From a checkpoint of a small mixture-of-experts model trained on Wikipedia.
Experts: 16 experts in each of 6 layers, 128 squared ReLU neurons an expert, 4 picks a token, a softmax router.
Below are experts of layer 6 (counted from 0) of a mixture-of-experts language model. Rows are named router (the router's row for the expert), up (a neuron's input weights, with its number) and show model dimensions 0-191. Each number is 50 + 15 x the weight over its row's rms, rounded and kept within 0 to 99.
Before each expert's rows: "comes after" lists some tokens at least twice as common just before its tokens as in all text. This comes from a sample of Wikipedia text that the model never trained on. Tokens count by the router's weight.

# expert 6
comes after: " ", " |", "|", " (", ";", "–"
router:61 54 71 42 63 41 38 72 56 32 62 33 51 35 53 63 00 27 39 56 54 37 32 65 37 50 49 49 54 47 42 60 54 54 33 63 59 63 65 50 59 58 58 50 63 54 47 48 57 47 72 69 78 51 66 45 42 14 51 52 57 52 43 40 65 49 59 43 37 04 55 62 30 49 59 81 47 47 58 49 26 37 10 54 59 48 82 54 40 56 52 49 30 52 66 55 72 56 60 30 40 46 68 62 58 62 57 89 80 70 54 59 80 58 99 23 58 47 46 50 56 57 64 48 35 66 48 46 57 42 48 45 75 54 48 47 28 80 29 64 31 49 54 61 30 38 51 49 32 53 55 50 61 57 42 43 02 49 46 81 50 69 45 49 49 74 60 37 53 54 50 28 61 23 36 45 52 50 50 42 46 67 52 39 53 54 39 58 36 43 64 47
up14:96 47 39 54 48 49 68 49 37 39 76 36 72 73 57 52 41 44 41 50 38 45 52 61 50 54 57 61 43 25 51 37 51 48 51 60 54 59 62 39 73 27 62 59 44 64 49 22 37 40 42 68 53 57 61 51 48 46 42 33 44 45 11 71 47 38 51 46 32 41 70 42 59 56 31 30 52 38 57 44 54 41 63 56 25 71 75 59 56 81 78 37 70 54 84 58 56 44 45 43 47 66 77 58 53 57 59 51 30 56 37 80 38 42 51 47 43 42 42 50 14 51 56 18 20 19 38 44 62 67 45 28 55 58 29 78 48 28 40 70 74 65 70 67 38 72 43 15 41 51 29 44 70 28 68 60 44 66 44 72 43 60 26 59 26 52 45 48 82 48 54 65 38 49 52 50 66 45 29 69 37 38 29 55 37 67 40 56 38 62 69 65
up15:44 31 70 53 42 42 48 41 07 64 52 30 41 10 91 51 45 36 45 52 50 84 38 59 35 29 54 27 28 31 59 39 60 38 49 60 59 27 49 66 48 49 73 49 45 68 58 51 54 27 44 61 45 53 37 74 84 45 32 43 60 48 60 56 44 48 34 54 28 42 48 54 55 68 43 68 66 50 53 54 26 59 39 51 51 39 29 40 42 51 26 52 41 18 64 54 86 64 46 41 42 62 23 49 58 47 26 47 61 70 42 69 63 27 67 52 41 62 31 45 42 34 31 47 83 70 49 63 70 57 52 75 45 48 28 70 64 41 32 66 57 36 55 49 63 63 48 14 49 48 47 43 42 46 66 49 52 75 19 39 66 55 51 55 52 08 72 50 64 37 57 41 44 45 45 32 48 52 44 22 19 52 69 32 57 53 73 56 43 48 54 60
up16:42 64 56 64 64 71 25 41 65 49 59 57 62 38 45 34 32 63 60 50 48 55 65 41 56 75 55 55 44 43 37 71 38 50 54 54 32 46 38 39 16 65 36 44 38 37 54 63 67 76 33 43 76 62 63 44 83 43 46 39 63 62 46 18 44 59 39 74 67 44 52 65 74 64 41 49 40 67 49 63 55 55 49 41 82 25 45 58 14 65 37 73 77 31 19 72 57 85 42 16 45 64 63 22 52 28 47 46 46 64 55 68 66 50 79 66 38 50 65 52 81 40 45 30 42 60 81 54 29 57 39 63 59 19 37 45 52 47 32 52 17 54 53 58 57 30 43 65 31 57 64 48 64 47 51 63 32 74 60 48 33 52 69 58 55 65 45 66 59 57 38 43 71 44 57 33 66 43 42 14 66 50 53 48 36 69 39 39 49 48 45 70
up17:55 57 45 56 48 76 40 43 50 39 33 41 66 41 54 59 43 31 67 51 57 55 32 51 52 43 36 83 22 61 28 57 16 33 41 46 23 30 45 59 56 44 68 69 58 48 46 27 51 31 39 75 65 56 49 49 56 39 37 25 52 68 56 63 59 55 74 61 31 37 35 79 41 23 50 70 84 67 62 78 74 56 37 32 58 45 35 55 25 62 56 46 41 39 69 75 38 46 59 45 47 59 23 61 43 30 52 42 59 51 50 31 51 35 53 58 56 37 32 36 68 66 57 44 37 51 50 25 42 70 47 57 62 47 61 18 59 24 41 48 54 42 41 35 40 86 57 45 80 44 55 51 41 36 45 11 50 18 38 38 61 57 45 32 67 42 76 65 36 83 39 82 71 42 61 59 37 51 72 67 32 36 61 52 33 54 48 79 43 44 57 56
up18:38 41 22 51 50 52 46 28 49 29 62 54 71 57 60 45 38 68 60 49 54 57 48 51 50 50 42 38 38 56 58 56 64 36 31 37 52 67 35 30 37 58 55 17 46 35 59 44 61 50 41 20 67 72 46 53 33 44 85 76 46 38 48 34 46 38 77 48 58 37 53 46 82 55 22 76 49 48 59 54 54 74 49 62 53 64 44 43 43 47 43 57 66 38 56 75 48 37 41 23 47 37 68 55 41 36 49 29 68 68 36 69 44 73 59 41 51 99 35 67 54 66 72 48 61 53 32 21 37 75 57 18 36 16 44 65 62 31 57 42 24 72 46 43 64 59 50 55 80 69 24 48 43 58 31 55 19 59 55 51 44 62 16 52 36 56 45 22 63 54 56 41 37 51 50 22 53 73 33 53 41 43 34 48 61 83 36 48 58 39 39 52
up19:49 30 44 78 65 31 12 60 52 65 34 43 53 53 57 53 40 58 57 37 46 43 66 56 59 43 28 61 61 45 38 49 71 49 41 47 52 63 38 50 69 49 69 54 81 68 55 68 42 71 68 59 53 55 31 66 33 47 84 47 70 45 33 47 42 72 58 39 26 47 61 45 49 43 79 91 68 54 59 64 50 21 70 68 66 48 57 60 35 43 43 37 45 68 61 31 46 49 48 35 59 27 84 41 28 69 31 65 50 68 44 45 56 63 53 43 50 44 34 35 58 44 73 49 28 54 49 57 00 47 51 76 68 39 43 62 62 62 52 67 23 65 84 41 40 58 60 59 44 27 42 52 54 60 56 62 59 28 61 47 55 48 57 29 74 35 52 43 57 41 54 23 81 53 60 39 50 29 48 66 40 43 38 23 72 47 51 28 70 26 57 54
up20:60 37 65 57 70 46 35 24 72 44 29 24 52 41 31 35 37 36 81 47 52 45 42 69 58 67 54 48 55 67 23 36 66 57 68 55 46 61 71 73 66 34 55 52 34 53 79 62 56 61 39 46 54 47 71 45 53 46 60 25 44 72 73 30 54 52 57 66 54 13 43 62 47 61 58 68 63 60 61 58 58 40 16 56 35 44 64 34 34 55 38 64 56 30 70 56 40 53 60 32 42 38 54 64 52 45 38 45 59 59 25 68 46 64 48 64 46 47 32 53 33 82 78 77 51 55 47 62 55 74 59 51 63 45 69 67 72 32 54 55 57 60 55 87 63 74 66 38 61 58 34 35 46 60 21 74 50 35 31 64 59 55 40 12 26 47 49 64 45 35 35 49 45 51 70 37 62 31 56 58 38 70 19 72 45 34 47 71 34 34 76 73
up21:44 68 52 68 58 69 45 42 60 31 80 23 34 24 68 20 35 39 42 39 50 36 74 51 51 46 59 87 69 36 38 61 28 52 72 42 57 45 29 27 43 52 85 48 42 66 46 49 43 46 50 60 56 20 44 52 50 43 58 35 65 40 49 51 61 24 76 44 23 38 48 61 57 41 64 74 56 21 66 52 43 52 14 42 48 40 25 56 36 36 60 42 49 47 57 43 43 59 56 40 56 56 47 50 34 85 69 50 68 59 41 55 57 43 66 52 52 50 42 64 69 31 58 70 47 83 69 65 59 43 43 60 84 51 76 23 67 55 55 68 46 61 76 43 24 35 67 44 54 50 44 52 40 52 51 09 66 72 26 49 56 60 28 36 24 64 44 27 47 60 66 67 48 39 58 60 52 31 78 52 41 46 56 54 49 58 68 30 30 33 32 59
up22:54 62 72 44 64 14 71 45 36 45 19 41 23 52 60 26 29 42 47 53 65 61 20 54 29 53 49 25 70 44 29 60 48 26 54 45 32 46 47 60 44 37 67 33 81 46 71 36 53 34 50 41 67 45 50 52 75 43 34 56 38 32 53 44 80 48 41 58 65 51 26 48 57 41 59 44 35 65 51 40 59 78 53 70 63 76 36 62 42 33 35 43 34 68 69 56 51 72 61 32 66 58 57 54 55 35 51 44 48 43 66 28 63 55 57 44 39 39 11 48 66 52 51 45 64 55 33 35 53 31 35 43 42 80 56 57 40 42 86 76 28 76 64 54 46 64 51 54 18 52 44 22 56 57 45 54 49 54 52 66 49 57 64 49 31 43 29 26 72 07 42 55 42 56 42 59 28 78 42 65 62 69 70 32 31 45 56 52 35 41 32 28
up23:45 32 50 81 71 54 26 45 71 48 71 49 36 48 61 51 45 41 60 58 34 28 46 35 58 46 67 77 38 67 68 60 60 70 54 57 39 48 63 31 43 59 48 42 49 51 92 17 58 45 53 32 53 65 42 47 52 51 92 61 68 34 51 57 44 34 53 80 51 42 40 53 66 50 45 70 49 64 51 46 59 65 39 49 61 57 49 21 47 52 65 26 50 55 68 56 69 42 38 23 61 56 50 79 35 49 57 58 63 43 78 53 52 33 35 77 96 62 52 63 25 49 36 33 38 36 32 48 17 26 26 60 44 34 50 52 39 69 45 47 62 31 99 54 50 63 27 34 58 25 31 55 35 35 50 43 18 50 39 43 41 44 42 45 52 55 54 34 55 53 83 68 64 67 34 43 69 42 57 48 51 53 32 42 65 58 36 63 54 62 51 52
up24:67 56 76 12 43 51 37 51 63 40 55 48 46 54 46 66 37 71 63 79 21 51 69 51 22 46 69 68 68 67 33 39 52 43 40 51 52 29 43 41 56 61 47 26 73 42 53 57 82 42 80 52 63 61 45 56 44 47 62 48 60 52 44 36 25 59 62 63 25 38 53 55 59 84 60 45 38 47 41 68 32 56 33 46 34 48 41 42 40 79 62 72 52 59 74 62 76 50 45 53 47 58 67 47 50 40 38 55 49 61 45 40 32 41 55 28 40 79 67 57 55 44 33 45 34 51 75 47 18 65 33 47 49 47 37 88 32 36 35 61 36 44 42 49 63 38 06 29 36 60 48 48 46 46 43 34 63 93 29 73 53 33 37 55 41 49 16 28 56 40 18 41 47 43 54 71 61 61 30 56 37 45 53 25 48 67 45 61 60 36 57 30

# expert 8
comes after: " the", " of", " a", " in", " The", " for"
router:62 42 61 38 38 69 15 37 37 59 58 51 30 57 49 43 45 72 31 64 41 22 48 58 53 41 63 71 28 67 62 67 43 78 36 60 54 48 59 54 51 48 81 19 59 56 72 45 42 23 61 47 42 59 56 43 55 13 69 40 69 59 52 38 38 50 65 43 25 29 38 49 52 54 25 51 64 38 75 63 47 78 55 28 55 24 39 30 39 48 42 25 81 58 74 55 60 59 71 33 72 31 51 57 57 59 50 50 64 58 23 75 55 51 63 73 74 49 52 72 71 46 46 51 41 53 57 27 35 52 48 47 52 17 65 56 12 63 42 58 22 43 58 67 65 50 35 39 58 39 29 49 66 30 64 32 34 50 36 61 62 27 42 43 62 64 54 40 75 50 64 47 56 59 59 27 66 38 53 45 52 55 42 15 59 68 56 82 45 44 55 31
up0:42 34 42 56 64 35 42 42 46 60 34 59 16 49 41 54 57 36 27 62 59 31 71 67 40 33 56 40 49 32 46 91 24 70 40 50 52 33 57 28 60 49 54 48 62 51 95 50 68 34 34 43 48 42 21 40 49 49 51 85 33 30 47 46 61 55 59 63 70 38 78 62 50 64 33 75 59 55 65 19 60 56 39 33 82 58 47 69 41 63 23 23 51 44 53 37 37 39 56 38 62 29 40 54 58 55 73 52 38 59 63 33 86 44 76 49 36 25 44 44 69 59 56 38 42 31 36 34 31 71 38 32 63 14 54 50 62 57 51 52 45 44 50 35 28 27 49 62 50 40 41 57 54 32 53 61 46 45 71 33 39 33 48 36 30 38 33 63 69 33 37 28 52 44 47 64 64 68 52 48 63 64 23 55 54 79 60 62 27 54 60 37
up1:70 44 37 66 45 68 56 61 42 66 45 51 53 39 51 49 46 45 83 79 39 34 49 57 58 42 42 49 62 56 46 84 62 42 42 52 51 55 40 43 46 20 75 64 65 38 53 56 68 58 43 27 40 41 35 60 52 44 48 43 45 42 20 43 47 45 49 53 46 57 09 48 57 52 31 64 45 39 52 46 77 37 44 39 41 40 44 76 52 86 14 34 30 60 61 77 85 81 58 44 53 25 51 51 43 49 79 50 63 36 64 47 69 42 53 61 45 67 40 35 57 54 44 42 26 38 18 37 37 91 60 42 66 43 39 45 51 75 49 61 17 51 58 76 42 71 38 62 66 63 45 32 63 56 29 38 27 63 67 32 46 61 71 29 55 68 69 44 58 62 47 58 49 32 47 58 57 75 34 45 51 74 69 62 37 60 54 83 49 79 46 63
up2:32 50 48 50 49 36 52 43 68 51 48 62 45 35 62 45 42 23 47 55 38 55 23 58 40 45 50 38 48 73 59 55 69 51 46 64 65 28 75 40 57 66 66 43 70 42 48 28 35 33 31 38 55 35 58 64 55 44 53 29 43 42 36 72 73 74 29 42 56 58 56 52 54 70 17 49 67 69 53 51 76 25 52 34 64 29 48 31 63 62 64 56 60 44 74 23 65 73 49 28 32 45 72 44 47 37 44 48 41 52 43 40 46 45 56 49 64 62 48 66 33 16 51 27 45 57 68 36 30 74 45 58 77 55 44 70 59 60 25 57 33 33 69 63 31 47 70 39 52 57 31 68 37 49 48 53 49 70 48 33 69 38 25 62 74 41 74 09 83 60 54 36 50 70 08 57 55 35 32 48 28 75 51 22 43 33 23 45 51 42 63 52
up3:28 54 21 37 63 39 64 49 44 37 36 53 22 64 83 51 37 38 44 58 49 62 36 54 34 60 74 22 52 58 56 56 50 71 42 57 64 53 41 58 53 31 63 51 36 45 50 58 68 31 79 68 64 53 35 34 66 43 58 47 42 43 26 53 67 82 37 61 65 53 44 54 50 47 48 62 40 43 77 39 58 50 50 27 65 48 63 70 86 52 35 26 75 60 41 56 37 35 42 38 19 44 45 48 63 75 55 51 24 25 46 43 44 46 69 74 67 56 64 56 35 87 45 50 49 71 37 47 54 76 36 43 67 63 67 33 72 26 77 62 31 44 38 44 40 40 40 57 62 60 47 70 60 36 62 79 34 37 76 44 59 48 73 37 66 38 63 34 67 41 29 38 22 36 40 23 31 66 37 59 41 35 48 58 44 10 51 61 46 35 37 50
up4:43 44 42 40 40 44 43 36 57 48 48 42 62 59 36 39 58 58 60 71 24 99 47 36 41 21 51 32 34 57 64 50 66 81 44 37 43 59 60 49 68 14 30 22 74 66 62 42 25 50 37 48 38 47 58 73 31 47 48 65 42 74 37 61 60 63 33 71 45 44 64 67 42 11 49 39 48 31 54 49 56 55 52 61 25 27 68 53 65 81 50 47 43 68 43 81 50 59 54 64 64 27 72 65 57 31 49 51 49 04 50 50 52 37 62 49 51 35 26 59 59 59 42 64 78 50 64 77 34 55 57 58 73 40 69 49 49 27 60 67 40 60 62 69 34 67 51 57 58 45 43 42 47 56 43 54 51 35 70 75 49 61 39 49 64 65 61 46 43 72 53 48 58 28 43 53 74 48 54 67 39 42 58 60 52 49 48 24 55 59 17 16
up5:44 65 71 65 32 46 21 37 44 64 28 63 74 33 37 33 44 81 48 58 50 53 44 93 48 26 29 38 49 26 65 67 47 80 29 40 30 11 43 58 37 57 57 49 72 45 73 60 55 46 57 35 83 49 43 44 27 47 61 81 22 34 27 32 50 32 60 63 37 40 34 83 51 50 26 49 50 50 73 41 34 71 39 70 51 46 35 43 69 46 46 29 32 73 26 51 55 64 49 70 70 46 45 40 49 73 64 58 56 67 53 66 51 52 63 57 62 73 38 39 55 51 59 26 36 66 29 41 68 45 30 52 58 51 60 46 50 52 40 52 20 54 65 69 20 48 38 49 48 31 40 56 55 45 65 50 31 60 33 38 52 42 53 39 38 67 46 63 44 53 52 51 85 65 76 57 57 47 42 63 42 75 48 32 67 39 29 66 49 44 63 43
up6:51 48 21 55 10 61 44 49 40 60 70 55 46 60 54 31 50 65 62 66 47 48 49 72 55 71 36 54 61 29 72 73 35 45 23 62 37 41 73 40 59 27 81 48 56 30 39 16 59 67 61 40 54 52 78 33 52 51 53 30 68 29 42 36 59 80 43 51 51 63 50 67 67 35 53 39 48 40 51 62 77 27 41 65 41 29 39 47 48 69 64 37 66 40 54 32 69 63 32 70 45 43 60 49 37 48 65 66 67 70 50 50 27 31 47 69 53 50 35 44 18 36 68 43 53 35 69 53 79 54 58 44 38 41 30 51 42 67 29 58 45 72 63 54 34 43 51 48 71 57 34 43 56 51 48 57 55 46 44 77 59 43 58 26 48 53 31 35 40 63 35 72 77 45 56 41 46 95 48 32 40 25 44 74 70 38 47 73 92 49 48 38
up7:38 41 46 35 55 61 54 59 58 58 38 39 51 56 86 75 46 33 38 59 42 50 70 98 55 54 57 55 60 55 50 45 34 38 47 35 44 45 43 37 54 57 55 51 54 68 54 34 74 26 61 49 54 76 36 87 54 56 83 65 47 55 37 60 33 61 53 71 59 58 04 46 57 33 23 75 70 46 53 37 46 75 52 48 33 40 20 61 38 24 29 38 66 48 64 67 61 60 50 40 30 63 59 29 27 52 53 51 33 59 37 58 75 43 63 41 72 78 28 60 70 60 39 55 53 51 61 28 47 37 40 57 46 51 41 72 79 54 42 54 49 51 36 53 59 35 21 35 79 45 41 35 43 26 21 68 40 31 38 66 79 48 56 50 51 27 39 37 56 45 59 43 61 41 30 30 48 66 32 43 34 51 36 44 50 61 73 58 48 24 80 36
up8:17 60 80 46 64 49 53 31 37 66 43 41 33 60 31 19 50 64 54 49 39 46 48 52 64 51 51 52 72 54 52 66 37 59 32 65 49 32 68 34 62 35 46 52 63 54 58 50 50 07 32 50 56 70 36 54 64 48 43 51 86 54 51 26 42 35 50 48 50 43 39 59 60 53 41 64 60 51 46 48 15 67 35 56 44 32 37 32 62 65 48 47 53 57 64 44 64 65 42 53 46 57 58 43 27 60 71 52 57 43 47 56 86 52 66 62 91 73 61 72 48 51 34 44 71 70 58 32 42 43 36 57 51 17 48 46 64 38 53 53 45 51 39 59 49 36 13 36 20 59 46 34 66 42 57 42 37 29 47 60 61 52 58 48 58 53 50 71 60 90 67 59 35 50 84 54 59 70 31 50 47 64 14 53 36 99 35 65 70 44 57 21
up9:47 61 53 36 36 42 46 44 51 59 32 54 58 27 63 54 56 84 60 54 43 51 74 44 66 63 53 53 54 44 47 48 13 67 31 49 36 50 34 46 51 46 55 19 33 70 19 49 65 41 50 56 52 57 49 17 31 43 67 09 74 49 37 79 54 54 21 45 64 50 44 42 55 62 42 71 51 45 23 65 30 27 61 66 38 43 47 50 58 59 30 32 72 66 68 44 54 51 54 42 63 72 22 66 60 63 33 62 53 52 44 60 49 41 30 36 57 54 56 33 80 53 40 47 46 43 49 40 44 38 67 64 53 39 43 75 50 56 53 90 50 52 37 69 53 26 58 34 43 48 34 63 62 77 45 68 23 48 29 46 34 54 46 49 53 82 34 00 32 65 26 23 46 23 65 53 44 49 44 21 41 44 38 31 78 43 43 58 60 48 55 39
up10:41 56 44 51 47 54 65 50 88 47 73 47 65 65 60 46 50 23 61 68 48 72 32 42 55 36 67 64 41 32 18 44 49 54 58 37 59 57 50 31 45 71 49 60 53 54 35 38 58 63 61 42 52 44 80 62 74 50 30 47 45 36 35 54 78 65 61 54 35 54 43 55 63 49 56 87 59 69 43 39 61 70 56 60 63 27 58 85 39 50 00 57 56 00 72 50 27 42 41 34 46 36 46 34 32 46 62 62 30 65 32 44 45 62 41 68 69 53 56 63 17 56 46 61 61 59 41 53 38 52 62 13 46 50 75 52 56 32 49 46 43 71 31 59 53 52 58 45 45 79 58 16 45 76 42 66 32 58 63 72 60 57 38 45 40 58 53 40 59 35 65 65 44 45 44 57 62 80 62 34 48 45 41 46 52 59 84 67 40 75 62 29

# expert 14
comes after: "\n", ".", ")", "==", "7", " =="
router:39 50 52 33 37 38 56 70 50 26 33 30 31 48 61 51 16 71 52 56 36 59 44 56 19 49 88 55 40 84 24 68 41 70 32 43 32 56 56 32 49 46 69 56 51 25 65 45 65 53 77 56 51 55 37 61 44 19 28 55 58 34 28 52 64 53 62 53 12 27 50 45 39 62 42 63 60 52 39 67 31 73 43 44 57 38 49 44 28 63 18 38 69 39 71 56 73 78 33 50 62 36 40 49 49 52 60 73 33 40 40 37 69 66 58 63 75 56 37 58 67 67 62 49 72 74 50 52 11 43 64 48 52 38 22 58 27 46 25 52 39 34 40 54 80 71 32 26 71 38 71 47 37 47 56 45 46 51 58 41 51 38 52 56 86 63 53 39 52 46 40 43 72 49 38 26 60 44 61 51 37 29 52 43 46 44 65 33 46 52 49 41
up14:40 31 66 00 34 49 35 35 22 66 71 64 40 59 58 64 31 56 65 79 57 49 38 30 32 49 43 54 53 53 23 61 31 59 37 53 66 59 61 34 39 35 64 45 31 44 58 23 27 57 49 31 57 55 45 58 56 51 49 52 61 69 53 31 62 53 44 57 42 48 44 66 40 55 21 45 48 52 31 69 62 67 23 86 55 49 44 06 33 54 64 54 51 35 18 65 31 62 44 63 55 33 83 44 63 39 44 62 61 34 45 64 38 31 45 53 81 49 55 39 77 30 43 26 39 53 60 57 35 63 42 72 65 43 47 35 46 51 29 57 46 49 39 45 52 48 59 49 66 70 51 62 64 76 57 44 49 36 44 42 45 43 16 33 69 53 55 27 46 43 58 35 49 52 83 32 61 53 38 60 68 85 68 64 32 34 45 62 46 57 68 46
up15:46 36 61 55 45 62 48 75 63 43 52 36 52 50 49 65 48 41 53 53 14 73 34 70 27 38 78 25 46 69 78 52 57 43 37 44 49 41 26 44 32 45 33 72 41 53 62 61 65 58 69 61 40 44 45 47 53 40 38 43 27 36 41 38 35 47 59 68 24 46 46 49 47 36 55 61 31 36 51 90 42 76 45 38 61 19 51 22 15 66 32 49 23 50 65 72 84 54 47 28 36 28 33 39 58 60 38 62 59 57 43 43 79 40 45 39 53 83 40 81 78 67 30 42 29 48 55 54 48 54 58 63 41 39 42 34 26 67 67 40 51 32 55 74 31 40 57 45 31 58 21 36 47 45 55 38 39 56 49 81 56 52 18 57 49 44 43 42 35 49 35 61 28 36 56 59 45 82 34 67 30 53 46 32 62 53 40 47 53 42 71 35
up16:56 53 50 63 36 58 54 40 47 63 40 58 40 55 21 70 46 38 47 58 45 47 22 53 39 38 26 68 31 80 52 48 55 61 33 48 46 55 39 70 38 65 54 32 49 35 24 35 56 39 24 81 72 47 42 43 56 37 37 48 43 26 58 38 78 36 57 74 21 47 50 52 38 00 53 51 50 55 45 59 60 25 21 51 22 32 48 45 71 32 66 31 61 33 43 70 51 60 50 52 64 51 54 66 58 46 31 73 49 41 41 24 62 65 59 52 48 36 46 62 53 69 25 46 81 46 86 70 33 48 45 60 58 54 59 46 61 23 48 44 19 59 49 62 50 20 57 62 49 36 23 23 74 56 45 36 43 64 52 57 35 46 27 53 89 53 79 52 30 59 30 40 63 26 53 50 62 62 40 51 41 38 65 64 27 45 50 38 43 35 51 31
up17:48 73 47 50 57 72 50 65 39 45 48 29 50 29 61 34 54 31 34 61 48 37 48 57 31 34 59 36 68 77 39 54 46 67 33 40 44 42 54 62 49 65 40 77 35 59 72 38 65 42 34 55 30 58 70 60 58 44 31 58 42 60 54 56 50 63 29 39 65 39 45 66 32 47 26 76 45 43 58 66 44 64 56 70 52 34 51 37 30 65 21 25 49 50 51 76 65 67 72 55 61 38 86 25 32 68 18 39 28 33 54 40 60 52 56 55 49 55 29 58 63 77 58 34 30 52 52 41 50 49 63 58 71 31 65 57 15 82 55 55 30 38 40 78 63 42 76 60 49 32 69 17 40 32 55 67 67 41 43 60 80 50 52 51 57 47 52 49 53 42 68 56 34 29 52 20 55 39 30 50 52 21 17 49 21 45 74 63 41 48 46 32
up18:63 51 44 39 25 51 32 35 38 50 55 09 64 09 69 42 41 79 42 50 44 54 45 57 49 40 68 49 57 71 30 50 52 53 33 41 40 38 37 44 59 80 44 32 86 60 59 53 84 42 35 62 42 70 62 55 73 47 48 52 46 42 36 16 58 84 66 53 37 57 47 60 50 51 38 84 31 60 50 30 58 36 46 72 57 51 55 47 42 72 24 61 71 52 59 47 65 62 60 20 64 33 34 70 60 76 35 43 80 70 31 28 54 51 55 56 80 58 37 55 62 61 42 40 58 47 81 46 44 45 61 49 54 60 48 69 42 48 55 56 44 46 68 88 61 80 41 60 38 32 42 35 45 63 55 28 53 72 54 60 27 48 57 57 56 58 40 42 49 50 75 56 60 61 45 41 62 57 63 41 33 49 43 55 30 43 69 69 93 30 36 51
up19:24 41 42 49 73 51 53 29 46 46 28 67 50 62 42 33 24 63 42 48 56 60 70 51 52 42 64 84 60 49 49 43 31 61 54 51 48 53 46 54 50 51 93 37 32 51 63 49 66 26 68 56 70 51 55 87 36 39 56 52 69 69 08 76 56 59 46 58 39 24 53 25 42 21 66 63 53 25 73 58 79 64 50 53 65 32 48 51 54 29 52 26 69 10 55 48 70 64 44 41 34 75 41 43 25 60 63 50 69 52 48 46 60 50 73 57 81 35 69 59 47 42 53 54 30 72 48 58 39 32 38 32 53 56 43 25 39 31 46 55 35 57 53 47 43 41 45 21 50 52 57 60 54 50 17 61 55 35 72 44 27 67 52 51 30 43 37 71 61 42 55 44 81 75 55 39 66 29 60 59 54 45 28 56 46 45 46 49 66 25 65 34
up20:49 68 54 57 68 67 44 27 40 80 35 53 43 55 52 48 38 34 41 41 61 50 36 61 56 43 63 33 64 47 61 71 64 29 01 32 57 27 62 61 47 85 34 62 74 49 73 72 25 59 43 39 38 44 26 73 45 45 64 67 35 52 44 28 42 26 53 45 41 34 33 26 40 19 64 76 51 51 42 40 45 45 33 53 53 60 73 71 62 51 58 28 53 32 51 41 43 59 31 50 65 73 37 58 27 35 56 66 60 50 56 45 38 47 52 47 49 42 48 09 50 74 51 49 50 61 65 32 39 44 62 34 37 11 53 74 47 51 39 66 34 54 37 39 72 39 17 51 30 61 26 49 65 52 48 54 15 52 46 36 58 46 59 66 41 57 32 41 55 55 79 28 66 44 55 35 53 45 60 54 40 38 44 46 98 53 59 49 53 74 64 51
up21:50 51 67 38 66 49 10 61 33 46 46 38 30 69 64 58 47 47 27 55 35 67 38 48 38 44 73 32 41 45 51 43 55 39 47 43 58 43 49 59 49 53 35 63 55 56 56 61 65 35 73 45 71 57 86 62 62 43 63 68 51 07 58 50 58 51 26 41 16 49 74 58 83 57 53 28 44 43 72 56 49 69 47 49 72 31 62 48 42 52 48 30 51 57 46 56 69 59 61 65 41 44 43 52 28 76 37 67 59 50 46 25 53 54 42 52 66 61 56 89 54 58 32 59 08 76 61 66 60 54 42 35 82 27 53 45 49 49 54 49 62 61 69 65 55 56 36 79 61 55 52 53 45 60 41 32 82 54 31 85 54 26 43 40 66 69 84 52 63 34 51 36 34 62 71 39 37 40 56 49 60 39 53 23 55 35 53 70 54 35 78 28
up22:25 75 39 36 47 44 55 66 29 66 31 54 45 35 53 63 44 45 63 54 73 59 35 49 44 47 46 15 52 62 40 49 50 31 55 43 43 52 60 60 51 37 43 30 34 25 53 42 13 27 27 42 40 28 52 53 56 44 47 84 87 49 47 48 89 56 50 56 46 54 14 80 52 60 68 62 52 37 66 48 44 52 38 45 55 46 52 75 63 36 22 56 39 50 55 41 54 66 53 42 68 56 33 38 73 37 43 59 54 42 37 87 59 52 41 60 47 48 41 63 54 69 48 34 29 24 50 49 38 28 43 48 48 48 26 67 40 86 27 53 31 57 40 64 62 60 54 37 68 44 44 72 40 49 58 40 38 25 62 43 34 42 62 05 66 22 34 37 73 42 49 46 36 47 43 26 65 49 41 59 42 83 13 31 46 37 55 66 40 56 54 43
up23:42 67 55 60 18 49 57 33 30 52 34 44 45 47 30 47 31 32 53 66 58 61 17 42 39 47 63 52 33 48 50 45 41 52 21 65 67 51 38 67 47 40 44 48 88 61 67 62 76 45 30 56 66 64 45 28 71 42 28 57 47 48 61 43 60 45 45 57 46 41 33 46 52 26 38 50 33 47 65 41 80 21 47 65 57 43 35 72 79 41 30 42 31 55 51 64 47 52 50 29 54 29 54 72 65 40 77 73 69 36 52 59 44 64 40 62 51 83 37 50 57 13 30 63 62 60 53 71 35 83 68 47 58 25 75 38 58 29 74 52 30 61 67 52 48 52 40 28 54 31 52 45 65 68 45 40 41 40 57 33 33 47 34 25 74 49 41 35 47 50 70 55 46 62 49 58 35 50 26 54 58 36 36 25 40 76 38 91 60 36 32 34
up24:54 58 27 60 30 46 63 45 42 42 60 46 22 55 47 99 43 41 59 63 64 49 45 35 39 36 49 51 49 70 59 62 26 39 41 28 44 36 53 61 57 46 52 36 32 43 51 50 75 04 59 71 38 77 52 67 76 44 39 41 30 53 30 39 39 62 39 49 69 51 54 67 76 42 50 67 55 44 51 61 41 67 45 51 90 64 43 78 52 40 61 51 62 75 64 53 27 85 41 35 56 49 42 55 51 54 67 44 62 61 50 48 71 54 43 68 49 66 56 36 68 65 57 55 64 21 43 60 47 61 65 38 51 47 25 43 68 35 62 50 54 37 48 40 60 53 22 51 39 30 61 51 26 46 62 50 25 67 53 53 43 11 55 30 75 59 78 40 56 32 29 18 52 44 31 53 70 67 44 55 72 34 60 38 32 62 52 33 48 89 49 69